{"n_experts": 64, "experts_per_token": 2, "hidden_act": "swiglu", "router_bias": true, "shared_expert_gate": true, "num_attention_heads": 5, "norm": "rmsnorm", "norm_eps": 1e-06, "rope_theta": 100000.0, "tie_word_embeddings": false, "parallel_block": false, "init_std_o": 0.0624, "max_grad_norm": 1.0, "dataset": "wikipedia_en"}
Below are experts of layer 5 (counted from 0) of a mixture-of-experts language model. Rows are named router (the router's row for the expert), gate (a neuron's input weights, with its number), up (a neuron's input weights, with its number), down (a neuron's output weights, with its number) and show model dimensions 0-159. Each number is 50 + 15 x the weight over its row's rms, rounded and kept within 0 to 99.
After each expert's rows: "comes before" lists some tokens at least twice as common just after its tokens as in all text; "gets" lists some tokens that make up at least twice as much of what it gets as of all text. This comes from a sample of Wikipedia text that the model never trained on. Tokens count by the router's weight.

# expert 29
router:56 12 54 50 36 41 39 41 24 42 27 55 52 59 48 63 31 50 60 54 76 67 48 42 45 57 32 55 30 75 53 32 44 42 52 45 78 64 67 38 55 62 56 45 64 55 51 54 35 70 63 57 35 32 36 32 39 50 28 27 49 77 56 46 37 49 71 54 54 36 64 19 34 45 37 75 54 53 30 35 44 80 38 32 42 46 42 47 58 65 34 67 51 75 56 24 56 41 35 40 20 36 34 61 53 42 45 50 79 39 75 31 47 43 50 52 50 58 59 69 47 38 59 31 46 40 56 42 38 60 64 78 47 37 53 49 42 31 78 60 05 46 45 22 55 46 46 23 73 64 65 31 32 66 38 31 57 34 48 85
gate0:71 70 22 64 30 55 28 62 61 59 61 60 70 55 37 63 61 71 42 35 29 59 57 55 29 66 53 65 58 31 52 41 73 58 65 38 45 54 66 65 38 54 49 70 71 42 36 45 52 73 57 26 31 33 75 65 69 39 58 29 49 76 36 52 59 87 53 38 58 65 20 49 57 69 59 56 69 24 85 17 46 45 35 47 52 45 28 39 45 61 45 80 43 80 50 78 64 50 54 43 29 37 54 31 49 47 52 40 55 35 41 60 31 53 56 38 85 51 34 48 41 37 42 55 39 65 53 42 50 67 33 64 34 58 39 51 67 66 47 58 36 38 51 34 64 59 44 37 17 27 40 14 46 56 49 50 56 48 78 42
up0:65 43 67 37 43 16 45 25 57 88 58 42 68 39 17 77 50 46 46 42 29 68 34 57 34 47 68 40 61 53 34 45 67 75 78 52 49 28 76 66 66 69 56 56 48 63 39 27 34 64 32 52 43 59 49 80 41 53 73 48 81 73 42 43 56 35 69 54 49 50 46 42 51 60 54 90 58 63 62 48 31 71 27 63 33 57 60 50 47 58 52 66 60 71 70 39 55 37 48 35 42 61 48 39 85 39 56 34 44 38 40 41 71 42 81 56 57 47 66 37 57 55 31 47 18 58 58 56 51 44 39 44 42 59 44 43 56 56 44 54 82 40 51 51 53 73 30 88 40 42 43 56 47 40 22 51 72 38 33 50
down0:86 75 54 35 61 50 43 24 26 81 29 41 62 71 51 57 70 36 71 58 43 33 60 35 37 59 41 46 49 50 47 44 46 47 21 52 39 47 33 31 59 61 66 57 75 43 37 63 23 42 51 41 45 50 53 42 59 50 64 32 50 48 38 71 51 45 63 15 75 37 33 49 45 70 42 54 79 63 56 58 80 50 63 64 32 75 49 28 51 60 50 63 56 57 34 45 26 56 59 54 18 46 69 54 56 39 65 35 60 57 54 64 52 26 49 31 49 25 85 50 48 34 26 30 25 22 38 59 76 59 56 35 53 57 85 39 29 49 52 52 63 16 38 45 58 76 62 61 60 57 44 66 61 37 46 40 65 49 60 41
comes before: ".", " of", " of the", ",", " to", " in"
gets: " two", " other", " all", "%", " time", " years"

# expert 34
router:53 33 56 58 43 43 58 59 59 77 27 73 45 61 54 42 50 51 37 52 66 50 31 37 51 14 51 56 68 64 47 35 63 56 38 34 71 54 65 51 44 57 63 45 54 58 43 48 40 54 44 47 73 66 18 39 44 78 35 48 24 58 51 39 64 53 56 77 67 43 68 27 43 61 35 80 26 50 41 17 55 64 46 25 61 63 42 28 63 53 61 53 67 48 48 56 57 45 27 28 45 45 53 68 66 64 73 50 59 29 76 58 42 46 51 81 34 61 27 59 70 48 61 52 46 51 92 02 44 51 78 61 46 47 58 44 34 56 53 53 24 47 56 09 49 49 44 44 65 55 64 43 44 59 45 23 78 29 39 60
gate0:49 56 45 44 51 24 34 49 48 39 54 56 35 52 31 66 35 69 49 50 51 64 45 49 56 61 51 29 50 37 49 74 47 80 31 48 25 58 62 78 27 48 52 42 45 63 51 40 62 42 56 21 66 24 54 59 55 63 51 66 60 43 30 51 44 79 54 58 43 64 58 46 48 62 43 32 36 69 49 57 77 75 47 50 23 22 36 18 47 37 67 37 75 71 14 28 80 54 29 82 64 71 19 45 53 43 66 30 67 44 20 36 42 63 70 42 67 66 59 38 73 45 21 23 61 42 50 62 62 43 53 58 49 51 29 72 46 57 44 42 36 43 65 70 50 73 38 44 29 51 65 44 41 53 21 58 34 55 50 58
up0:65 56 51 46 48 54 50 56 62 65 49 40 30 46 38 37 43 48 40 77 59 42 56 55 42 50 48 70 51 75 54 50 41 51 60 26 44 68 73 76 45 81 64 49 39 46 50 63 46 34 65 44 32 39 60 33 69 47 32 28 32 33 54 29 61 12 46 46 42 53 43 64 49 68 52 69 46 53 72 25 54 48 46 31 12 49 32 70 60 77 29 56 28 58 50 32 29 37 42 37 21 72 14 41 51 43 42 80 41 52 33 55 61 31 44 65 48 34 53 50 61 80 41 65 56 52 44 55 63 21 45 51 41 74 23 16 49 46 45 46 65 37 36 43 35 65 19 08 52 59 65 48 40 63 61 45 45 27 54 57
down0:82 25 25 35 60 53 44 64 53 50 41 48 25 36 59 33 42 48 46 51 40 49 74 47 05 52 38 40 61 69 42 79 57 27 37 23 56 60 33 53 50 57 57 59 44 28 97 33 60 87 44 53 54 65 34 24 38 41 44 54 23 55 65 54 37 39 41 68 67 74 47 73 53 61 60 41 63 51 67 57 65 50 46 49 69 35 61 58 58 54 36 55 71 50 50 58 40 21 30 64 21 42 57 38 47 59 52 69 46 72 66 45 55 67 61 53 52 62 32 16 63 46 65 54 59 56 63 36 35 41 54 64 35 35 40 35 73 64 74 51 82 48 23 56 50 54 38 49 46 42 35 47 47 48 52 81 38 37 60 28
comes before: "1", "2", "0", "3", "4", "6"
gets: " | ", " ", "–", "; ", " |  | ", ") | "

# expert 46
router:56 27 33 60 42 37 63 39 36 48 35 49 45 37 32 40 55 54 37 51 77 33 37 36 40 23 59 45 32 62 69 49 80 30 41 25 67 64 54 48 58 20 55 58 52 40 36 44 55 62 52 39 60 54 44 06 41 59 42 27 72 57 70 58 61 58 47 54 63 34 55 31 36 62 43 82 38 43 38 38 22 77 38 38 40 52 52 56 64 56 61 40 47 61 51 57 63 55 46 48 42 42 15 73 43 53 54 76 51 44 61 30 55 61 40 54 05 86 68 43 39 45 56 66 54 57 81 28 53 62 55 79 22 38 48 52 40 53 22 61 37 21 40 42 46 53 48 34 33 44 73 46 24 33 39 42 72 39 31 61
gate0:44 59 42 33 73 44 58 57 43 46 59 63 73 76 54 39 23 58 40 36 42 61 50 38 40 55 52 69 31 43 28 44 39 26 64 07 75 69 27 52 65 62 58 55 73 50 23 40 43 48 46 47 64 56 67 60 46 53 47 40 44 68 47 35 58 56 58 75 22 58 24 13 79 39 64 50 58 40 61 59 58 54 37 83 68 63 50 62 41 42 44 53 62 65 48 16 41 43 54 41 35 71 53 46 49 58 47 63 38 52 38 37 42 49 44 55 27 57 60 39 69 46 75 64 44 33 49 45 26 37 07 84 29 53 09 30 23 27 50 47 43 40 50 37 51 44 58 49 44 30 62 32 50 26 45 49 60 53 45 61
up0:49 46 56 50 63 57 42 56 87 49 61 33 38 52 58 80 86 42 61 63 55 43 36 23 52 43 49 60 75 45 67 52 51 84 22 82 42 12 45 52 40 67 28 38 36 32 59 51 52 37 68 66 38 49 33 43 43 69 38 62 46 36 78 63 45 68 39 44 39 60 72 63 38 32 52 46 50 47 41 38 50 75 47 42 52 58 33 62 56 44 59 40 51 49 55 92 59 56 65 33 71 58 37 47 65 63 48 47 53 47 69 52 65 47 31 62 45 47 33 46 26 62 35 69 36 98 44 48 49 42 84 11 48 14 76 50 55 48 56 68 53 50 42 56 46 39 37 67 54 62 56 53 75 70 51 58 49 65 54 40
down0:67 26 51 48 65 48 50 34 45 54 63 76 71 56 68 61 53 66 83 94 60 24 38 91 14 32 63 48 34 32 51 65 65 39 38 33 73 33 71 39 55 58 38 31 46 52 82 42 22 47 30 44 51 38 31 44 68 62 39 39 52 61 45 52 37 60 39 60 39 27 32 38 45 64 61 43 57 46 63 55 37 46 66 42 44 49 17 31 34 54 63 03 62 32 49 57 65 74 40 57 35 41 45 67 65 13 41 44 62 68 41 35 37 52 43 48 26 24 48 42 36 59 44 34 28 60 43 61 48 73 64 71 56 36 46 52 52 58 55 60 51 39 67 45 50 59 53 38 41 53 56 60 55 64 42 55 29 61 40 55
comes before: "2", "=", "1", "===", "==", "S"
gets: "\n\n", " \"", "/", " ", " | \"", " of "

# expert 5
router:45 24 55 71 37 23 66 34 39 67 25 62 54 60 45 64 27 59 37 65 39 50 32 36 41 28 36 41 37 55 69 49 74 36 36 55 74 52 53 54 21 67 42 41 55 57 31 44 36 56 52 36 63 66 61 28 45 79 51 43 14 61 78 47 60 67 67 55 21 47 78 54 38 34 29 71 45 71 54 38 34 59 56 19 28 64 40 57 57 61 42 66 51 54 46 66 47 46 40 41 41 56 12 65 58 58 76 93 26 53 60 61 54 41 28 43 43 65 33 35 62 38 30 42 57 50 83 26 55 64 75 63 62 47 52 59 53 60 46 62 47 35 57 44 56 49 48 25 36 44 66 56 53 66 46 44 77 37 37 62
gate0:41 40 65 75 52 56 74 46 61 53 40 52 46 36 62 33 67 20 44 45 38 65 51 33 32 42 63 76 93 47 71 38 47 21 38 41 36 47 62 52 53 47 46 59 41 44 44 64 11 33 59 62 64 51 46 65 38 50 57 38 49 57 32 71 29 36 65 62 31 39 49 53 51 66 33 54 44 45 58 30 54 38 21 68 77 49 61 70 41 42 45 34 38 31 70 49 57 74 68 27 15 67 52 32 49 54 18 67 52 54 41 45 34 37 50 32 48 60 55 67 61 60 21 52 36 43 44 55 55 30 64 55 55 52 15 40 61 61 38 52 33 42 48 68 36 30 83 71 40 38 39 43 53 72 10 53 46 56 21 45
up0:49 48 04 38 71 26 63 20 34 51 35 47 49 67 47 54 61 65 47 55 51 57 40 45 61 34 37 55 59 56 94 42 52 35 60 59 46 61 19 50 58 52 51 34 43 93 74 53 49 53 59 37 35 46 52 45 47 67 51 54 32 56 46 35 49 62 27 34 45 30 47 60 72 44 25 75 42 38 43 55 43 25 22 25 72 36 90 45 60 24 54 38 46 61 85 66 53 32 47 32 44 47 42 38 58 54 64 38 78 56 48 42 35 70 22 40 64 64 58 67 50 61 55 50 58 44 36 26 36 50 56 48 62 47 45 52 54 72 44 75 59 26 62 56 50 35 21 60 22 53 63 47 68 51 47 49 34 52 75 59
down0:37 65 56 40 51 43 50 49 60 47 49 39 52 34 46 31 66 35 72 62 70 29 55 48 68 69 37 51 46 35 60 53 46 41 79 62 50 12 76 50 61 37 71 56 55 55 58 61 50 49 65 24 56 46 69 37 59 60 65 50 34 17 59 59 66 77 67 43 21 78 44 60 54 46 64 44 49 56 41 78 30 28 60 46 36 55 50 36 46 40 51 41 55 27 44 55 44 47 77 28 22 58 43 81 61 52 74 63 28 55 67 63 46 85 34 54 27 36 32 32 40 40 44 13 56 33 57 58 25 46 75 41 70 57 54 76 45 45 15 49 35 54 63 50 48 41 33 49 34 76 85 48 55 50 39 45 38 61 52 39
comes before: "1", "2", "4", "3", "6", "5"
gets: "| ", " | ", " in ", ", ", "- ", " May "

# expert 24
router:41 49 36 34 42 38 45 42 40 53 44 66 75 57 17 44 53 46 63 40 69 50 12 36 56 47 29 79 55 59 82 48 71 57 49 45 68 65 63 67 51 63 66 45 68 87 55 47 49 59 52 57 52 44 48 45 28 69 34 48 34 47 76 53 41 55 82 50 53 37 74 26 30 41 38 57 58 55 65 33 47 57 51 57 63 33 27 66 66 64 41 54 49 60 63 45 55 47 45 62 47 40 40 61 70 70 61 47 28 35 58 62 40 47 46 60 44 57 42 38 56 51 41 59 51 63 74 47 43 56 59 48 10 37 62 58 42 30 53 70 37 33 34 10 40 33 41 22 59 52 82 43 07 70 29 26 58 20 46 70
gate0:55 35 54 34 58 49 60 51 66 53 58 50 33 30 70 47 41 47 45 64 58 39 51 39 53 37 64 65 52 55 61 54 21 50 44 55 57 41 49 37 47 58 42 37 35 45 10 63 32 68 62 43 79 35 39 67 66 64 41 60 66 62 62 29 80 60 19 36 70 82 70 58 56 55 41 37 55 66 30 46 45 55 19 59 42 36 81 35 65 37 63 50 51 40 60 41 52 57 71 48 75 23 39 51 50 62 47 79 47 45 35 53 10 64 60 34 39 64 59 52 78 56 36 78 54 34 49 22 62 43 52 61 36 98 43 45 39 75 36 55 38 52 41 55 47 33 38 63 42 40 52 77 62 47 93 59 65 62 44 45
up0:32 38 54 47 46 53 56 57 47 52 44 37 66 46 59 84 37 78 53 35 55 41 38 27 61 54 74 75 52 43 75 67 54 64 79 42 92 46 58 66 64 43 57 44 43 64 62 51 51 34 46 76 36 62 39 55 50 25 66 67 79 54 62 46 64 51 28 38 58 33 57 17 49 44 38 58 79 70 22 46 58 67 66 38 49 41 24 58 61 34 47 51 31 30 51 37 48 73 51 65 58 59 35 32 72 56 37 37 49 50 63 56 45 58 37 61 49 51 39 53 45 53 80 48 33 44 00 68 59 28 70 38 36 57 58 79 47 66 48 35 50 74 43 53 63 50 30 35 70 52 55 26 55 43 59 25 31 55 55 35
down0:17 56 79 57 68 60 48 61 59 44 43 63 48 51 39 70 33 37 50 27 36 40 65 40 40 66 70 96 67 52 63 46 55 34 52 52 60 44 49 46 28 50 53 45 52 63 47 38 23 36 40 61 43 36 40 53 59 15 62 51 72 42 36 77 46 44 34 33 53 59 65 44 56 53 35 70 69 54 70 27 43 58 44 47 58 42 41 33 67 34 51 44 48 47 25 38 45 71 52 69 42 82 58 47 64 38 30 59 49 27 90 48 70 46 56 32 50 49 15 65 72 35 71 61 41 81 44 61 58 75 54 33 64 51 41 57 57 58 24 47 51 74 44 27 74 48 52 68 52 91 61 38 52 56 54 50 17 55 54 40
comes before: " | ", " |", ".", "% | ", "%", ")"
gets: "3", "0", "5", "4", "8", "6"

# expert 57
router:43 18 45 62 49 16 60 71 64 61 23 55 56 68 52 51 37 41 54 33 56 36 45 44 32 53 26 61 30 71 60 30 69 42 16 51 55 36 74 67 42 57 77 57 67 68 21 50 55 58 48 48 42 69 44 52 55 39 35 43 36 61 61 63 37 61 51 61 39 32 56 27 63 44 42 72 42 51 51 51 40 52 66 39 51 50 49 44 59 69 89 64 29 57 40 31 71 45 39 25 41 67 40 57 55 49 43 53 65 41 70 35 60 63 51 46 38 55 47 51 38 59 41 55 54 41 76 10 66 64 53 63 28 50 33 62 60 56 43 83 19 20 51 50 63 38 55 32 70 66 82 35 43 78 35 33 69 26 33 64
gate0:51 44 49 33 53 80 47 61 49 53 42 48 49 49 60 41 84 31 44 69 60 39 05 41 32 44 67 47 32 64 52 69 41 41 51 42 43 35 35 57 56 75 27 36 42 31 44 56 52 16 49 44 60 33 20 39 50 47 66 31 63 43 59 45 18 53 56 37 38 52 56 53 45 69 37 41 49 43 42 36 59 54 72 47 73 42 27 43 49 50 35 59 22 54 44 65 68 77 71 75 54 36 51 54 38 43 31 54 53 59 40 49 44 29 37 53 67 51 69 22 50 38 62 66 89 17 59 65 31 63 53 72 15 29 23 65 78 46 57 39 49 46 34 66 24 55 44 42 32 35 58 53 51 54 50 65 40 26 58 78
up0:30 77 56 39 55 14 48 44 07 56 47 26 50 49 47 56 50 32 52 39 43 88 33 30 60 39 39 54 58 71 63 58 45 79 40 67 84 47 17 21 33 37 54 57 74 60 51 74 54 47 73 70 27 32 80 28 50 88 40 43 69 38 44 50 60 47 42 43 45 41 59 67 62 62 49 46 18 66 50 56 59 48 31 46 38 64 41 53 61 44 39 59 37 49 43 44 37 57 48 70 54 36 38 33 69 63 52 47 43 45 45 40 52 43 51 69 45 46 39 29 55 57 87 43 68 42 70 52 43 36 73 54 38 24 41 76 42 69 43 42 79 65 31 53 60 58 47 40 38 48 64 68 42 66 48 50 39 72 62 62
down0:48 60 57 56 42 26 41 48 56 38 36 48 70 39 34 63 50 37 57 66 20 44 20 59 53 50 61 55 74 78 59 63 59 61 37 68 70 26 40 56 36 55 19 32 50 56 62 58 46 63 63 53 32 27 56 84 80 73 49 30 64 44 48 57 37 27 31 34 39 52 50 95 70 63 21 37 44 61 74 37 28 67 64 25 50 56 47 65 26 39 67 52 42 47 37 31 23 32 36 49 65 56 47 68 42 63 57 64 52 41 70 37 49 38 56 46 62 52 55 33 48 40 51 69 40 39 16 31 48 39 69 91 43 51 29 72 33 42 44 45 53 47 48 34 26 60 47 41 50 69 32 70 47 52 51 33 41 49 68 55
comes before: "\n", "\n\n", " |  | ", " \"", " -", "}"
gets: ")", "\"", ") |", "),", "}", ";"

# expert 15
router:45 29 57 90 54 06 67 65 31 60 38 45 45 74 57 48 40 54 40 42 58 68 43 54 45 32 20 70 26 68 50 47 70 37 38 69 76 61 48 62 51 61 66 37 47 78 48 60 34 62 37 47 49 50 43 17 56 44 35 37 44 53 56 65 42 71 55 52 40 34 72 28 35 34 30 61 60 54 51 32 32 59 40 32 44 33 54 78 58 68 53 51 57 76 53 36 61 44 33 48 29 50 34 51 57 77 46 59 40 41 53 10 57 47 47 26 32 55 53 68 68 37 37 71 38 36 69 36 41 64 96 57 54 46 60 52 54 46 53 74 18 52 42 58 57 32 66 55 48 79 58 31 28 35 43 49 46 41 50 55
gate0:70 43 35 44 65 26 78 51 54 83 44 55 47 61 59 26 22 83 29 55 48 37 68 63 75 72 41 31 59 57 51 67 54 26 07 75 61 46 47 49 55 48 63 67 74 51 93 53 71 45 44 57 50 64 50 70 51 55 46 39 57 47 37 78 34 38 43 32 35 31 63 31 38 50 35 37 31 76 37 65 71 66 38 67 51 84 65 58 54 57 65 44 69 63 41 33 52 47 63 73 52 32 64 38 60 78 35 57 31 54 69 39 37 43 28 61 33 34 28 61 53 48 38 50 53 50 41 37 50 50 41 66 64 72 68 39 52 47 53 53 35 61 62 58 61 80 59 48 65 49 57 64 46 52 72 34 41 57 63 64
up0:64 59 38 40 56 35 48 48 47 65 36 52 06 36 91 44 21 40 83 50 35 49 40 57 65 40 35 17 38 56 65 59 55 49 65 50 35 86 47 32 38 61 25 67 34 37 21 40 44 52 40 56 58 47 27 53 40 68 47 36 49 49 41 55 51 36 41 32 42 47 39 68 84 67 53 44 50 41 74 55 42 42 32 61 75 54 58 31 70 01 39 47 33 58 46 51 51 56 65 73 45 51 78 74 44 68 50 45 43 45 31 64 38 78 32 66 43 65 70 61 28 51 52 60 32 40 52 83 49 33 51 51 40 60 51 34 45 59 54 61 62 39 46 77 48 59 35 52 21 59 30 47 43 55 51 28 50 64 57 59
down0:18 17 47 26 37 52 55 59 60 50 48 57 27 82 71 71 54 58 32 56 34 45 76 70 32 32 55 32 42 42 52 33 55 60 40 31 53 40 26 62 27 70 49 38 23 49 28 64 65 44 75 33 42 66 54 40 48 71 48 65 31 36 51 52 57 41 81 69 65 59 48 50 45 45 50 66 62 77 48 64 48 52 77 50 36 45 41 52 42 56 52 51 46 68 78 26 54 36 50 77 58 72 26 54 38 66 30 32 42 56 48 30 46 20 61 61 58 38 75 58 41 52 44 65 35 69 42 52 35 32 47 82 41 42 60 36 52 28 38 65 74 31 71 62 58 73 49 49 78 38 60 40 57 47 60 52 15 66 47 47
comes before: ".", " and", " of", ",", " in", " of the"
gets: "ate", "ies", "ations", "ure", "ions", "ion"

# expert 59
router:48 38 52 55 33 27 71 65 66 62 32 53 54 66 41 47 37 62 39 55 67 46 46 56 42 28 02 56 30 68 51 42 57 26 28 60 62 51 60 51 56 59 59 31 66 60 40 29 53 78 33 64 54 44 53 42 55 76 32 15 36 85 61 37 41 41 66 59 58 39 47 52 40 65 42 78 44 73 72 58 47 60 45 33 28 55 44 58 58 40 45 72 36 24 52 45 66 33 40 30 53 38 37 69 59 62 46 49 56 46 79 63 51 57 44 55 44 70 51 49 39 34 48 55 80 49 81 21 60 48 47 62 40 63 96 58 35 47 71 49 37 22 47 37 60 33 42 13 62 63 75 33 41 40 48 49 40 50 50 70
gate0:49 59 33 44 38 60 56 43 57 38 61 30 82 75 74 39 28 40 58 26 55 48 34 60 63 52 63 51 30 53 64 27 41 40 54 44 52 65 39 44 34 89 54 20 35 74 40 72 60 63 48 54 47 99 66 51 36 67 50 11 28 24 54 60 55 67 48 28 45 33 56 45 61 48 57 55 61 49 31 65 42 51 40 45 38 64 35 43 58 38 72 46 43 56 51 40 52 75 53 24 35 42 55 63 40 66 74 73 44 74 60 62 53 44 69 43 52 56 43 44 36 69 61 39 43 21 64 39 51 71 43 47 71 64 56 53 51 44 66 41 28 33 31 57 61 42 36 37 25 32 65 48 65 56 21 48 47 40 48 24
up0:80 69 67 61 63 64 62 44 26 59 52 56 83 67 63 41 65 26 58 49 52 34 42 61 36 50 60 58 65 53 33 61 59 51 63 57 68 30 69 60 46 41 65 43 43 30 27 70 23 67 60 52 48 82 32 49 41 39 60 35 65 74 49 53 50 77 57 45 58 51 67 78 35 36 63 61 53 43 75 65 43 36 60 44 40 91 68 79 48 29 50 46 57 71 37 65 31 45 61 48 36 79 42 71 55 66 51 61 78 30 45 82 69 47 30 44 54 55 46 33 43 55 41 43 38 34 47 18 72 66 54 59 25 60 79 64 57 52 19 67 47 67 57 69 62 63 30 36 52 56 38 33 52 39 50 40 50 41 54 48
down0:28 64 51 45 46 61 65 71 47 62 62 53 53 39 48 36 63 55 47 59 57 59 17 74 29 51 32 44 39 61 61 46 64 29 46 66 54 62 62 45 54 39 54 55 60 16 56 45 55 32 37 53 56 44 75 48 33 54 27 36 80 78 45 43 41 43 32 71 50 59 41 51 52 14 55 33 51 66 77 64 56 62 44 77 49 65 50 82 31 37 29 56 31 64 16 60 46 59 60 50 52 37 37 60 78 38 19 39 70 72 44 54 51 61 31 67 64 55 58 46 54 27 55 37 38 60 70 62 52 43 43 70 39 61 37 51 53 39 37 78 49 46 37 88 41 75 27 33 39 82 48 69 41 79 31 57 33 34 39 35
comes before: "\n\n", " The", "\n", " He", " In", " In "
gets: ".", "==", "===", "s.", " ==", ";"

# expert 44
router:39 46 39 57 60 30 76 67 40 51 17 85 36 47 49 33 36 67 55 68 67 43 00 41 49 45 36 61 34 72 70 52 60 47 45 51 80 59 52 54 45 31 68 32 70 64 41 56 55 54 54 41 53 63 52 42 39 51 44 39 33 48 65 64 57 67 56 40 35 48 82 43 27 49 41 60 52 64 13 36 41 57 59 38 56 33 29 55 51 67 69 73 54 40 41 33 45 60 39 43 33 43 51 74 51 53 65 46 42 49 59 46 41 55 54 74 26 45 38 58 47 30 30 57 44 58 81 51 76 58 65 51 28 39 67 66 52 53 45 65 20 31 45 08 63 61 31 39 64 63 79 44 16 40 43 37 66 38 45 49
gate0:43 54 35 51 37 67 44 65 79 57 09 26 51 65 70 75 56 51 45 77 65 65 26 39 44 36 26 58 37 53 15 56 69 30 64 66 36 68 64 50 70 45 47 30 59 54 73 46 42 49 47 54 30 58 48 27 63 63 53 47 45 43 49 73 49 66 45 48 58 50 61 62 56 60 45 48 75 69 56 64 75 45 68 39 65 50 53 30 58 34 58 32 42 48 46 36 55 70 53 69 27 34 55 47 32 60 35 56 33 14 52 34 52 50 78 60 43 80 53 38 33 40 46 50 57 44 26 63 54 56 63 29 65 44 48 67 63 25 41 11 35 49 75 22 65 47 59 18 23 57 56 43 44 55 31 42 22 51 45 56
up0:63 44 26 63 22 55 55 49 63 50 43 52 51 64 66 41 65 26 62 40 59 34 39 64 58 47 49 45 08 56 33 66 42 51 72 85 39 55 59 35 52 31 43 36 72 34 78 17 44 38 40 52 37 59 35 49 62 63 40 49 27 54 45 57 32 53 53 00 67 42 20 57 22 45 51 36 54 51 43 52 45 44 43 46 38 67 36 47 57 59 60 54 68 52 27 52 64 76 40 47 86 47 53 81 88 50 53 39 54 40 51 46 64 51 54 75 40 54 27 63 66 35 47 01 45 72 53 69 18 52 41 45 46 68 63 50 49 49 63 24 43 34 48 47 59 69 47 31 63 57 58 39 50 40 37 60 55 43 58 54
down0:56 36 58 61 66 48 45 48 58 58 53 50 52 57 68 55 72 58 38 56 64 56 71 47 42 55 48 46 58 34 99 39 39 45 79 51 50 41 70 42 43 69 55 46 39 56 25 97 41 79 26 51 59 39 53 49 39 82 46 55 70 44 42 48 54 37 45 30 49 36 58 38 42 52 40 74 72 49 65 70 33 58 39 55 40 39 34 56 55 67 64 12 65 55 55 64 71 61 53 56 41 65 41 36 55 40 60 51 62 38 74 37 63 38 76 50 63 31 43 59 63 57 54 69 46 56 29 51 40 46 61 29 79 42 35 54 65 46 69 68 31 42 74 91 56 59 59 39 44 32 49 53 73 63 21 30 35 69 59 79
comes before: " | ", ".", "–", " |", "; ", ","
gets: "6", "4", "3", "5", "7", "10"

# expert 47
router:54 35 43 53 40 37 64 55 68 76 38 72 47 44 13 43 51 66 27 14 56 51 31 57 34 45 48 37 53 61 46 56 57 42 33 39 53 36 68 59 55 48 56 28 65 73 22 46 33 40 38 59 48 44 49 40 56 62 46 43 48 67 54 65 63 60 72 65 39 46 59 59 47 53 29 43 29 67 66 39 56 53 70 62 51 21 31 49 33 31 62 53 47 28 53 41 69 29 24 34 51 58 55 57 65 65 52 53 57 55 53 49 38 62 17 67 63 66 57 31 67 42 28 34 63 39 65 38 50 66 63 37 37 41 95 68 63 26 57 50 43 52 29 25 55 25 22 42 45 34 87 20 26 61 59 43 81 42 32 64
gate0:19 52 49 72 46 62 30 73 63 66 57 61 37 74 32 55 55 57 56 58 28 64 24 38 40 74 47 38 44 56 47 32 56 52 47 41 65 33 62 42 57 54 52 33 70 67 32 66 53 29 29 42 42 50 62 53 60 69 75 50 62 51 63 55 45 19 46 65 21 69 39 34 48 79 42 22 24 69 27 37 72 53 52 63 66 67 39 42 43 35 28 45 46 45 51 62 69 53 40 50 29 19 59 42 16 66 48 48 56 43 73 37 59 48 53 58 66 68 61 51 50 54 55 70 78 90 17 53 40 60 61 54 53 48 75 18 54 65 56 67 37 65 39 27 56 52 54 42 48 37 48 43 57 70 41 68 71 75 43 62
up0:45 36 49 48 57 31 16 40 35 57 50 31 48 28 42 41 43 27 72 64 46 45 38 43 40 50 29 32 43 53 39 63 47 43 64 38 59 54 77 40 63 59 46 82 64 54 67 66 66 55 51 10 30 39 53 46 41 32 52 55 48 48 50 54 61 21 37 41 49 27 51 60 41 74 61 43 38 58 26 76 81 40 37 70 37 28 69 50 47 26 63 66 35 60 42 46 51 37 50 31 42 60 41 53 51 62 46 58 73 70 32 63 41 93 60 61 42 66 68 48 58 47 63 48 34 47 43 42 23 27 45 31 53 15 49 61 33 44 77 48 44 36 52 58 33 72 28 38 48 54 83 49 30 36 83 59 59 33 29 31
down0:37 58 69 54 66 55 47 42 32 46 69 36 66 36 75 44 42 67 27 19 16 61 38 41 70 17 66 59 78 32 46 53 35 53 63 35 61 55 38 35 36 53 54 40 57 59 59 58 29 73 69 38 38 49 34 53 49 29 46 56 65 33 42 32 38 58 39 53 59 39 83 50 67 41 49 54 44 48 44 44 39 80 49 60 25 41 46 62 45 30 38 31 73 76 49 60 29 44 52 53 60 43 21 52 81 51 56 43 20 69 51 68 60 86 51 42 38 58 49 31 39 24 47 61 49 43 84 64 47 37 60 80 46 51 33 41 40 27 17 25 52 54 51 79 60 48 37 29 61 42 46 55 34 31 52 31 40 40 51 38
comes before: "\n", "\n\n", " % |", " X", " Date", " Cl"
gets: " |", "an", " |  |", "d", "ut", " |  |  |"